Weights of a small mixture-of-experts language model, trained from scratch on English Wikipedia: a softmax router.
Below are experts of layer 2 (counted from 0) of a mixture-of-experts language model. Rows are named router (the router's row for the expert), gate (a neuron's input weights, with its number), up (a neuron's input weights, with its number), down (a neuron's output weights, with its number) and show model dimensions 0-223. Each number is 128 + 32 x the weight over its row's rms, rounded and kept within 0 to 255. Numbers have three digits each.
Before each expert's rows: "comes before" lists some tokens at least twice as common just after its tokens as in all text; "gets" lists some tokens that make up at least twice as much of what it gets as of all text. This comes from a sample of Wikipedia text that the model never trained on. Tokens count by the router's weight.

# expert 5
comes before: " ", " the", "|", " a", "1", " his"
gets: " of", " |", ",", " in", " for", " "
router:197090176156198138125133131126118184090105175108111177137086074178096180082109109059127094148138078100123107144182079148136130075121160158123111166152083140180155178153111092133133179144096128136103076120112145119114107122126053081149162133174076127209105124122085128155070143175121120105086107063155149164166119082165168159146135078168064123162137112184085111129110110142155145155119147111170067130158112137144104063114157060093105116148114116118099098180160156115123117091115088076120150171103149088134152142148110067194107143196116142189153148100125109138168089130097064112111088155114129111096144186138093128075096123129145158120161037108160087095166168104142176107158
gate0:143052127117141147118122160170145153062150118093127148133156101143094126102134131126125135122154122083090094156148067104145158109150181072097056170125174139142100163199093087095136150133188117133132144111146161098077180108051107142131120123084144129140139124188082101167173160168120126091151094115169193133153104107119207111126180173142139208120148102124152109083164081137132105093128153149178101130118114123133108115113112073131123070144095171086109092018134146105078116102085080130148182131119163080139104110167146109135152205134067127170107148129113116131093139164119121183116111068156124107119140170117088154117159147103224144089113125137182115128155141135043086139159
up0:151137089131121119109228133173163178105152074159084143118119115129108120141161121164170157152185140155157105195116095101125167064133167082139123139103149165095122170105106073109195175148114151169159113081175131092141196130094172094103067158074186129120109143122172149102151130128101128147116118154133154115173159144157096036086168135133166155099115170113196148151133124137135120150183154135132105164127150148123111126148138058104123097095173163104111116067161159083124055123132129172133106082159069134085151090157157155101181111027155101117136052102098134102095174177157113123148120085108149131167150184106158118130140136134200107116077148117069121095116193127135100087161
down0:118134124121183101126135129054137098140130119138084095119107068156066110098088188114142184139094150167179110112139117159172071130114108144141173129086108070104128073094119070149114120128114162114114096194170146133135123164098125160148087160168074090124176180128212120124118158105202131068117144195051184120119148124115184172121100082155099113165088120187122174165093102115176105169148138151151098109093112168110102131151203107150120120139166086094129131164099129183189107153116105201132140106121106077175142143136123098070146150066154123082109132134142084127160111129129134089142105131069100143035142125132143138182060111064180125119067085103057097114189111123105134141167
gate1:168028155121175153058173096102153184119116149081083145093182134068079163112124157119130087071196154136121124129149107094125135112146131072157112124137110092158169122109185166123082099134102145102133121108136115168146129197162160133146164057102105163140133145187141117104168186109098127086175102122117117164133132083122137148126152106159116143085090191111141126179104106131162129153122157201157165115102141106174125133104092104143153104152078164068161101127162107203145119128133104141108169133106146083095081132143113152146197107146046106135141185140163153131165179121134148189132135103149154190108065155142162108105086108139199119145211109080123117125137157140133117116078
up1:159109132096143130135103135099109109166173092103145095108171116123184129081118114112117158106073135103133145167157099141115124126125164133074088120150152133146148141142064210099097208120114089144181114166119156100120105188133106123122159090104122139081160148113157139159125124166206094085146102181114104077172128169185154085182132115111136144088177147113243121098111191134125078160080127130136152143123125153159079159160155145115092131120154122109162124158150121088133137116135157122042109134138167114107110083152161064081108161131157155152082153090148113109148148094188154138131151077137128130104140124079126091172156139186145090129144112078096109132122143083147113137156
down1:145057169101151076156111173084124055141150131129114176124170109131108085088181132160108128061129118103142167155140116153107081163142128127115101190174128089036192142147105145020119101162122188113139170120093110149118132153167161146187139040102124025146147190149128194168115146118146138084204054164133079056130095196107156153163093111062116165167161135158133106143087081127122137173128116068142158143109164162140101098085091111192127154145154074119130112105139122158097065137168124170112102104081161124118096144141157167174083131105120139092120190160163146137133215123150146164136147117113134188150113103141114151163117142145091118123160097181131138140090115118110103075145
gate2:131138133085114237094116136128105103146159135127091118076093131109121097181112157160148098108170177160108089148154112122104187114142132177130117188121072181123136156116155137166112108151065178142152142102122113097115133105127136139153077077148165135123175158118142096137079183117104078141058141168178100132080157151139128093066123119161125116131130160152118135158092101100122081140129091123153142150118141165148124176142130106174136080108158136147173101119143106128173128155144121140165088159145106074153068098028119139125112126105051049163043169065091105078164143174107134123103167088132135122104145154137150112142138092140127138138164138094075114080125146166143114110104
up2:143144122118195108084120108106153164096142173099112159117108159128107205129090105101179149134134111120143099163089126114131127082142158149129109105118155148141112104083118128112143133118100184113088154128158188093175106140116121116112170080127062130088091079127123164079136109128113137169117151124104083140106128120135092179144069087099137110151145106128065132168145143133148179111174093031098082065107130177114166136135115122151123108121206129154139138096159136107085100122088177082090136064158090129134153169073198181134143101116084161113167170067090125182157086124106046098195092158129088163152085164112077143102137077145093169075183122071114202106112143108114135157156
down2:084118133124116049127082134168130094102133128079174102113162157128107129120144174126115159105117090140166129136166129151132180099125149145195042129149190167176164125093169128154149115134080146108178102184130142047152155155114177106131120094181149154099132146103077120129153125172178114114101101102147140161159150065105111169087106120119073130157106143132090117102164092120151128153121201110139120137176131135109093093122088167149168096124158103064193111200199126132151043090141128032146115176148129077127104152127100169136163216100167131082180113115079173078103141114107136113142114179163164126152097140128115145123140095097156117170134186167077089118162070176111172127179
gate3:155071142234179139115097107114071174122097132118123206157132104115162130110136124130130127133182138094154192166112134124155154094108067129093120123101050134157080161128175160091158109059103179136080159121103194063181182096098104138137137147156139161171106134137160095123144071130153070105099152092125152136138181153056179198162159121136095114144149090050096121136130105133177103170139132136135122096143167150117117084150105118130165121098119092108086126161156140135116102113117049127165146106112131127103134105082146151150114152131110126164142097169123148109132129138074120131152167088110180128157138124143159140188062117139176190123144138126157150133159139175074128124161
up3:093061175171125173158089059104116142154106166121108189126179097146149113108138105110100059108142149056132129106112068089160113113143116106069145112158108104124101133128141109147132138154083158167143134166087144082108167074129128115147205185161126121151078137101139115137111109103131120113107145105162154137150102148089161118105142118102111155144167084114089146116143132129106141138098127145174047104149139116091107150182119150135136094116150069086089160141153145079098127064141082133165140098129078135119163091138078090123148165172100082192184101177069067154206114041152163111163134111149160151142121166121166115117112178200096112082078112105173142114131100176085144106161
down3:164117163134186113201146114109109121074141152124107114095076138095199136123165180124166153100155135147108162119172169102177175093139149130115138167120151135051136149112133140055140072166090129085093164143080163098122103153186136160157146144110082064156134085172078115095122104122108123080194130165150124096113095083090114132186082094113106162141098151111116146129135151100188142179087088123074138136121101136174188104145124154122135138178152132150073128119167142139129148131141117125134184145129065135149099116167164118140098118150148162151146163170123152138159166115113064099088103139081108115136113045192171089151084086127163147103201255120139091164109126119089056178106

# expert 7
comes before: "20", "19", "18", "17", "10", "15"
gets: " ", "20", "19", "==", "18", "==="
router:129086126146152154120099105121095164089096180140103193085085097161111128098120097117129145118091089122085103118118051165140161095119158132129123123194081137221123137123135124136062144142094123042088059139158146176099045121117082146157155131140095093166162138134097204126138164140148143115103117142158121155179135085118151146183119058102077118164138128136096106115086136115152140147119149113141107156158101088140094076124159102122136164161116091137131125144193158127066136136113130077141173206086139108153113157104109112128087136169104093138114138140083093127152116114113074107059143095160105093084092122113086117108122134146163147169145028090135109073178111070140233091129
gate0:160058085115144142106099207196105144090108099112147190117142081126093151061144120144119115117176123101088068127109098135148089145137178085128092128103175148131113173195104126063089119136149130137128131145135130173097123064058100169152151108124152066098127141149063152156137111177126160100130101159168176144202101073110222149110186178129143175101155079104142126095144119135159140105089128114145147122101136105127131161134176120136113089142113129066117060027144126159099114127078055133165155094105136104128143114121121067115186201095068136173125147177105130134078145109136085171092123095165116097132123172161121156148118176145177132133114131118170147149142139117053100119164
up0:126137080118089098144178156161130175085126104169136154102084096085084116092202077154180159128196117155121120172097123109128111136116162069095141128082169118077097143078096094120170181129119158156127105146150156143142115129121208113134119122111166050100126173160130155105150097154162163132102127177143168110113164103126132062068167129140170137083101154111161147101164108133105107143094129167111110153109163123112123133166117146143103072118157129090084124043150111139156060096165111182160103047143080111122162073152154144122214139097169097121132082165105093088115164142171110154128144091072168156138129137129149110112110159179223071109072148133110140112139176108128115087155
down0:193103126158175068146125137160104113131163153147072148131106101104104152095075126114084141152130176142165058096111126084112115119190115132166142113095123040109117139056144149077120165149113129114098125168151101110114094172109102151150064110153119070153108171166112149149102151117169170125075102166156080118137227170187130120125135160147086158134104136184117138154173066149160170073117166125167082051145115173095099150164179120051123050164169143136068126136116043130177129128137147140132170134088101111130173060114109199148147131121114107114135149154141123137158139121135159154154158127083138152115090158135126162087108109144184111162101095098119102117146135183109133085106
gate1:186068086135122166113171111126117157119108098123102126127140107046126192121161095140162117105182114161098102074089120111147131077086147097143110084084099156155157182134126094126173057125121116104133122118134090146152097138191137147126167064090107159075169132170136113153134178118096119056175069143165124155120082082109142165174148115154141164102127118116168149150109120122144100160106183127132144090076136081112150142165137101122125154160087133032095107108156115209113101122131111114142104134137149097097140117116146135142162109155070177156151185154147159154100176121144161128117144088131155174147103125189112114161095095119160094201187109083138116124113158111125121123078
up1:111099167090175123113078146090154146116173145089123107112141131154185112169128070129133161111067129076151093124146107150161189133169129177105045135149173098166147159139075179107079161154114090160147116133088172082127165148112099120062169102064127112147096140128179148134123116158146135126159105122115131045167138203143146104173116128109083141097177161114160102107126198145139148139085154123161134182110100158153131096109125134135123142073160178123159156107122112051117180133120125103103134114128169094084094145199130072114051128121112149121153114052114116137187164127173124139134107128138116125103127094095153124145130176166078182092162102098136120065090097078109116071232
down1:215069198107197110104095182071182112107126139120133116127192097086164116086155124106102098071156070148123118135103177087100127165115147158118132118156138076060154181142081151066143136140157135148131238180146095166124077126166130126143171051098123170120152133094111153168139138126132136120170090147162070126127107156169116174156135139126152159106128106133086066142150129168140182132139124177142115079093102173167141092175107110161100084133110082146135163121080133120071151163176099197119073073108133077140125140132176165183078144095137145110124117171157132158181227115117119191125106118126182144181191127120129125130122120144136157093141129136164095124104140119066086123172
gate2:155141158118102187136103152120106122136150141139099128078138168118167160176085141143135146138131177163098051149141139060096233117131141153168135167102152101105139155134151166142122123164142109144111142123086131107129107096135151146138105147084142080126148157182145089138120169156173112186072154113111126105098159143157118126093081117121109096175136121155155128095122048167095143168133108172156190105141128156151091152087089108134113057131136153182173121148139108149188143135145153108115148172170113142152063143029141124130156148126075099145031131038059092125163112172183169094140124118108155111135163130171135111150176062146155137140175136094086118082091073208163097088103
up2:155141149126164143127084163104130148103149148130114157133081104102074170172111087097157160134146064121103166135097130120129172099118114137114124107142138157118159159137101086071142123149143122147081126119170160037125130163135103143107182140121094115076087097166152105103144106153122169158142121110100104093113085096101097140139083130096108118190159095111107091087148193114159123110187106054150063096172105179072161151141107129162117122168235126140144153089114083092093139147107153098115131090136096110102111144062167141143125100102146129150148118081064123204167116112116076165181091179170060109140078113109108159139140116116080167123198119112117136131116071096154127152101
down2:142132075135214046123156127142079092148125089108194101133158131126106184166104190140145137107181130142147117135109159151148151132152094111120094136150122084139116109097149096151119125108148165106086104151147163049144123138092154126134125135134148125038146126116090150121172144123151140120125107115143139096127157121106056139089138109096146155179084123171110125077125207187075115167161144175122134160115109147099127132082092152161126099156163132111104128165141154150118047089153131098131128155101100104124139128142113162156156128071141120158087121157112094104127104147137189116134101136155130156147168142121131130169107066076099091166119198127076135143126080131115188137206
gate3:127087150169117112140073118121115133116123130096156167128150144134169096103150093080150116110164125083169172127118117106108166120092116169076090168112147150154041150112149157090156124080132129109128145084128154022149190146102131118150128134191125162143100149190168113146144074065147134070142150126125105116161195120104128163187118099142174153172132102068093120155155075096158049157165146117102105106158134220120148072128149187177187156132103097122161118156139115123078136115125083130107157137122106118113113121116134186158086150138155130122134117160123147153135125140110126133131154075089176157182143129151183147142121129134145176085141156139065141151151074140100148097111
up3:140133159161128179140050065083146141176145130122112165133170134175155090125116129135083080116158145096135132076120071097142164114138080110077118153129113099117106144128133123143151153174106156144107162119104072069147142051145123088160187165155106162166087140173195117148100136103060138074113193110138091150133109126105127103102138111125094158171165137135089172110167143145154173172115130179122073054159130133121155155150157134144154101137134128122110113138143150121080137070127146152163135103096043150083148106162059141150130157190118114150128120152061090177207121108189190108137096146108127177152113171172166123025120172133114107129110120080135125107145070107140148110134
down3:162133163116229132150113103135178165129119131133103161124066114115163145118141142086140156158071104140162146085172151097190122163162084123148112128136153117099119168134126105017174135191062089114120128136113154075135127166146188072169192077043061118081119150122144112071094124109087147136182159142136183125121103142175130128125171131157104113131094143132116110162128157125128144148106122130124091131140111154131162144155133115162165176149161136168105164125110086094115154127129103176113190151094110109114139068149190139170082137127140149087178220115175138107124153098152081096136120121122116114119080163119141068169094088113164125124119165121136135115136115123128065135115

# expert 14
comes before: "-", "–", "\n", "|", ":", ")"
gets: "\n", "20", ")\n", " |\n", "–", " States"
router:133069158188217172132124155150115154111093163129084172098122116135087154101094109093127121145133116104103107105141083201172141113173151159144080122099147140254113085130116065124060183171110109107086071082104162130096114130123069168140138147174094104151107116144080147179070153119108107090124088086131153208165129112138171124150134067139084148155148140151122118147107140144185150143114118083149129142176095120155131106092108104130112143149142137144113137132148125130131105124105085047090131207110104076160141189120137082142135108154089100178135138091098105186125091092108088111106121098165107070112096137166137107070161134115109140124154032092153091087167155118183195117115
gate0:185061135133149136116060195214132104103109121134127138135117110142095152051141101117132121130152087141066091109141074135139123101126160081102093136129178124142128177177075081091121151119151109157141158161145150133101147049086086169141106112129100090067155140148109146175124123170134127070170075130176154160125115077145184122106189154123119173136160083135169103089142105128151121095075144137118139079097112115140110134128133110159108077145100157079131094048136164125120131156111044105157149144086187061113096112122122112124153203129101135215093157161123112179110131118121109164133140072170119079104128179147126164131156148126208128125132126099152134157160119140000089115153
up0:152110096085119095116157132168152144115166105141125114096080145096109127125208075167145152147178126168105150165116104097121125119149130104114146139145165142088092132075135108090195183138104134204168140167166151105160139139085166113115099138105136120125116172131156149114117109137167149122137124182129149106112169163123070076053190116112118108088126166098191137149145099085136146102115146163104107125105170159116096127119095150152139064127161170106133155074134140136141092127148119137203053104119085126085149073178115159094182137089205123122137069168086132110114167170139116107115159097089157122127154162120122132144099159179215073118063151062080156110135183149072114136166
down0:152189085122158096090136071088081075105206152164084123148077120099099156116127107146125216140098198143195126121152149084144114070156117161195153092135068088133086121063179102119094133146135122098122124159102096115138102169089099156126091096144133122120149119090099148114089117131140172146125140175148144101095146157122168142083113174115151112154114185163138163141149127080145124079080175155125075142136132188118098163167183160079136136155170182116142139090089152135138138174132129123146158082142092085106148061209134082113171100149125142100114160112118154143147126130124110086122128123082126131144109125096101201103070112127224100144080152121139145094144124162121100143195
gate1:167026098165130143093187134118163179144093115113082142137190107072083187112122155130133097061149145160126104128124079140118136133091142095161080094104094088175142165116126135140151078120123159147110131112165084169144103155189179189156174098103114132085170162176126161145161168099071151112162108115111151146128129075158132142138127107138108163103137168116118170181094082119152129170118155164112105110089147104111159137160157121113141100137080167019155087115152138215127059115140115131112168089083133061116118160111176100160181128157026142165171145151127131102148170145122133159116168041150152137090150138146133120166131089131169128218180107107132145108099161123115131125068
up1:137145148093150129133076138110076112129208110132189138081137171132174115154141123157117167126074139128126119106180105088153140109142145141103073103147090143164153142144117171094099152135086102157196122142096171096160132168132125098088135095055117158096133114163168110136138127163132130102152100137188060069151104125175115135201102142112118134112160166138224097146124172135123136144099146143150127165137105150134154144124164150103130130135146152108202128167185131044108186145119169076075120160101178118113122075177140093102058145151139103104077094083161142129146145149185094142103113160135115145119170053093104099162160203141103118087152089094123092071127125068128121092197
down1:189093132172129114122124117061172079134142133139101146152186133094102131098198144192142107088127091136098128129100132120111122137112109134118144122124113149121153156136138143035131098188093147147130254122120054201179118157134165147133159073112141143114171111088134155163171124118107123137178122154120071066177107140174129095143115125121083107161108122130105104148149119146088151175077097116135122163114128142146080151126138124193116095072106122057146117107140146104111109128165119201158095117081117118135116115150151197186052137121130100108103120138155146108167243121150073124054116145162199169223140113123099117044155175116165154142165153134176174154143141095145115082158
gate2:149101147097059193165135145155135116149152114142086126086071125063148111185123115161160120135157113095081130146125159068139159116139161141152181169080143143097141172136116132128160128141135168143140139140136117095102143097091137148141123100131173077109121143130099097186105180091130050165056185119125115110118121124119144151106100164181079084181148162115151135126158074209107105162149148117169149122108131106176106159137139101133143096117081140185147122106171070108187117102131171137171158160150086112158072097037164173149128162085076069164067145027066087129125149153102151154135134092160146094106125116166122101173160096095177127137155140125099124119103087217157107116170
up2:162083162174192130109095141132121107129098126099114178111147117114097218157101101116194112113117084137137106173077117138152132082151136117080111111144125138145150153111094067075156134138141167158125125096145148086155092146106126109154172105164070150072092085077169134134142113181115128143133131105107134090102101119116140153182105078115129113141170127115122181140156118176196138107170140029116074063173110199142187133153098074147104114157163151125110159104095118122093124137078161084108138053182092149114159177078202147144131116126127111091135177122053147191172110118110102132201120150112096118102070144066080135161093121089118164127174120131138148126141095105116139202130
down2:137130098112147081120137109172141123168115120137148161105159095108076155152148183167148200088161196124094096087126124196108171101134157187177039147145157132157116150141130116123124159082123112115164122149149099104143122128100172084163101166141117133017158130185109162142124141136110151105125116096116173093164188117078080161084082151120147137152102134143161142125184163116137112143087106136164138193119149131124082146118139141147181143122190197113132128141164101099145114059153102112108093132129116073107085146157109124099150141120104156124152082135129192096139138147103132065133099152157183067181125093103090143121131099082167065150099194142126066166179101121144123088151
gate3:144101109201150145175092124145094170122087119100147156088129138092090091149136112084137130116161075082160213155111104082099206129117114128096119129091157155106030160150180117093157134096119156127113163109097199063155210136095087097092127141165116192132072131174134108151125080139145180097123111114125149147158177146103119167164141104108145124139145116078122130108164121114167096119165127108148079117127180132096125092130133153145207141090108113088182111129148146112081095111158078136161121104112132157076181058124115173181125152124154127132126102153126173106123184148082180117143139082093165150156158124129154189188092166142140144122139168149116138161169116146106097127183
up3:094033146175090137176095088107132112137156127138051151120165130171154050090100119108081082128132135072137149102142056089140195111158090109107118133105193167101069138170122091163166144180078157171146147135136127092098188037126105130137157196152117161153088120177123119136103142119112162091108140104129149131113106149106137114141105124118130142213157104128145145064154159133136153143085141103138056110161124101088136147112122155131152116128112110158126162138146113101107125085159100121147091096084071152068184099159088125129103156169137095147141126143095128201216138088165189114149110104113134141163156141146163127093147209178075105093088122105140100153164082154140147151187
down3:182143122136165123140101107146177131131106164098087153075034102100172148087128194131161147085120093184148197050140098140192110156085127142177181101088151099097140158128093138083110124159110094093116153154111126103164123159164147194100090089092103125141121132186127113069149104093115134196239165139166113098117118151133084136150095141169132119165079103163127078118131108107162135146121126127114100183129134145138128081143139146191162171144146107166151165127133127126129159164112056079116099174074051104167119107127209110140156151136136189132150142143141167101152172121127096082120136116130142107074115124163132084177112098113128100138141179061129115133177108148084094105125

# expert 10
comes before: " ", "==", "===", "-", "The", "In"
gets: "|", " |", " the", ".\n\n", "\n", "-"
router:210107187159177174114121132138102128098104229086125199079115075141101149117128122089141096132169079108158081114130060183143152090140167144125084163169131162191124147141097134168095159144126129125103107095125134070109110102112102136066146151152097167137127108132123139163095155151127149084111120135160147160148116133156173133150153104164053158161194116145076098071099125160090092139128101098161101150142137151145125066131140094107122129105110140080142104157129189123092096087082116079160155140100179099182108171092104086158116148178085138189130148088087084152122096080098072106101114117135139120093123166150093128106118146072182200146119057072137149083142090116111153137163
gate0:168054114116142180114107187193111173080150147094122171133163120157113153067150114145135125107175099084093093108135070076155128141149177087112102156132195124134097168195114104072128141134170126133149132118148170121081185094085088159114128095112129142153109127150074121193145135181085127115161122108184142143199087067163179114114194155156132172118162089150124121084133103119144097101115142146164094115110112103143122115126133111153115067152119164086119052025143141120081125117113049122167155129126167087140124124129138090145186213112108144176125176140109075140077165135113135196115118094152132100127125164110087171109136148072203145136105107125170148136154150165027095132151
up0:160101104098080118138181136178191174091129081164119149132112146137087120122172112155163159119201142132100147195143165084103099106096115092125160150060184126073126135081115092107207173129122136173170124159216206137119161129113151132119095126090132124150122155165115158107118157133148156108130124112101156106138134109166088074094186135160151119091121162098154106144166131093134107143138165177104102155107130132139143124130116133125113042137145156106122092079127100146129084100156108168165077081169064155109147125171109128140189150040171116113139056176124102128079167166119154187172124104079193113133126160144123098137089118142202081112088156104108125096130184148152113117159
down0:108112114117183132152112095037108098141207150144076095119126108173083143110115138120143199148126155188199127110171121120147106133162071109172180136211070086137132131074159120166117145100110096107072096189160174069142080193091112132134135131123135056113130164097170091134084111141146118114099136156070115062086169120143116132121113117193116110158100163157142173140167146146169129092113135154122086070127129132070083122133176168121157106107126141138154185124140116129162138168143135205101153099126068098169176110114134109099116184099144142102137138103140130145136080157104170151106134189094107104076107071102105150157045121140177099135106077143050148080139110127115162110105
gate1:168036108150145149100160097116128223134126096105093119087216166082053182096164137148151098122151151167091082159126064090082126109111155068165117093103093119169145161111180176122144109114076134109136110122116141193119072158154124164154176069065169145137165129170114124121170192120100090101147086178107128145123089071133158123159127098120129153091121133101180156168110122092153137143115161176132140105082145132125121122148169129086116126124086150064144129089174126195145083100131094117133132112129139084115101094131127109125176140105031138164117181148137161128138184115133155160107148064180125162110036127130123098137124105119142138178152105090166115093102156122119125124096
up1:145123177098151173147097178071133140181156104123142141071136089143184153107149113117112135122107135091142111079156092116162139098147156179052111137168163151164140172142103097110107186122117130149182131150118158042086167174166122074098137130091061134106094083122162126157129078164112155101153113168157106063171095179156149114179105110100070158084145195121165121108100197121136137152080162123122117168131140148144141174133178143135159150092149107087145132154158133093112151149109173122067130129081148089103148137161129109099089162145160121130104119079143147155173164124176129173127093138126098119079123103105104118152158133159079170107142100112098103110132127069194111097170
down1:159117113123158129116104120069127081136161154106121142126202137130110069086133171158091131104121088113109158113132126138085124125117096137136080112133120061094193147133083139078142132138108185157179253099114128182130155162155097131141148111106143088115135121163134183139120125111123146115213109144144086060110127176138178150150073100083125148124091113118113101132101165112087152154079082099164197158145206157140140122089130109135118127126181107114171116152135114136059107136156098154118126089027162152087117156135149164236107156066102147116149154110151171143162134147123152127122095087115206195164102155133121106130112163117113148164160140154116134142119157161087119080175
gate2:141124089125076176137112137105081105111195167105077108074096138106190146205100142127144119147211190176128124159117131064145212117147177143159117159099147142107136165132137136161094114177145142174157137118081111090121097098115122147116140071071160095136149141168141099150124145173094108177051159105198118112126117096146154131108121122169114115149117161129098126131118068132094103129129103143150151169127139147162119101115117070180154084117078088152177132085149097116178141128108133133125132177103117152170067115055155176125137163104080068203076131023111087065141167179138131121139132082164140131082125178117144128131120087110156153110150127122107128114149105210139103100108
up2:147126107182175134105113118139085142092174181088114185135085096122089185153098091058191154159121112122137153142101114114129157110129164129114097086149163138118174126147099086117140137161157155202113138136139179076132108145104107148157186091139106143055100119130137098083096102183115173141103164074106115118122111087146123166168118108139097118157148134120090116078145117111138161075120122049153087082122137185114175074128102113183105112135197121147162161087104098100090105140116164112078124057157138127116176176092199144133103095107082172121177153071078134137144134109102121138184090122145089129159080145052039171131116114112112200142166123133142216128138118110067145168153
down2:115110130075170128161146149157150104111122174055188173130180127094118132139117180143090115065123155127134092115102150187162129088132150133142099092141153099133178118107154093114133159159128100135115111150152134083168100155090178107156122135124137131075120159137058153125157130071139144151089122058142139092116196093079110149132140100122141130211128119120088160159171105128147153131135206182085110193127105093076125097132113175139107120125163167073137163160173176132202036075159104052145107185178104108150134124154151170160152161114114138076122087154099175130140117131101144103155064127144167070147099116101153136110119081101157093145145196116082112119147092148107160125122
gate3:175089129178148089152071133112102157126125123084141169135139097109096121129137179064126152080186106111110172124074122100077154082142116147090133110106134122180099148124155129096146125066157149131152169133081177059184162109095093138128120119159129142108130143179145076157143118054129102126129147137146144115164208114110150185196134122112131137131169074068107155144124095157177048107102169117123101131175160149101178062152176136123176122085132084077131123187188085130076103133111073088135144129123110133111129144090170187149087168104105117152140103141134155116157153139143159142122138078116164131168101120113128127168107098144169155129146144182041192129146100131111116133181
up3:121107159148112152120080034112147162154122115134051172095169097150123112135109104101101066109138147097100095137121043092114140130153084099090114115119093105126123148144136096121129142175124189151157142157116110079129160061116102094188180185113163120139070166127113101129123116081074123135106163112127116146181093119154138131106121114093109133170164087094099162096168148147127132120062151116144063126153127141113163131186152118167134115160175058104131139193153110100113092056124097153164133108124063144104160072130104148133082159161117131165157146187104105143191114058197179092115125119143123135150072158093137147084146156151115116120116118129143149152118085146142148135185
down3:166120149119173118179104132096186109124131133147087163104060133091123175082137204128136154116138121174160149125163138121153124149153144192124134084135135120096145148111127098099150119203050135111108213177126139107122152127172109161157146077128069097108135129153083086102135088116135136111206169149116105104087098119154169114170079132137045162109093161141156125153075100100128118146129128156138141159140172151138174097145134135166122154163127132103112170132142115091121150127141112111137162173081129138135143137144184064125154138116132157131231159162166129108103136129111106107137117118090098086148094122178125128149130053141161060083116255129100088163101141100115089158119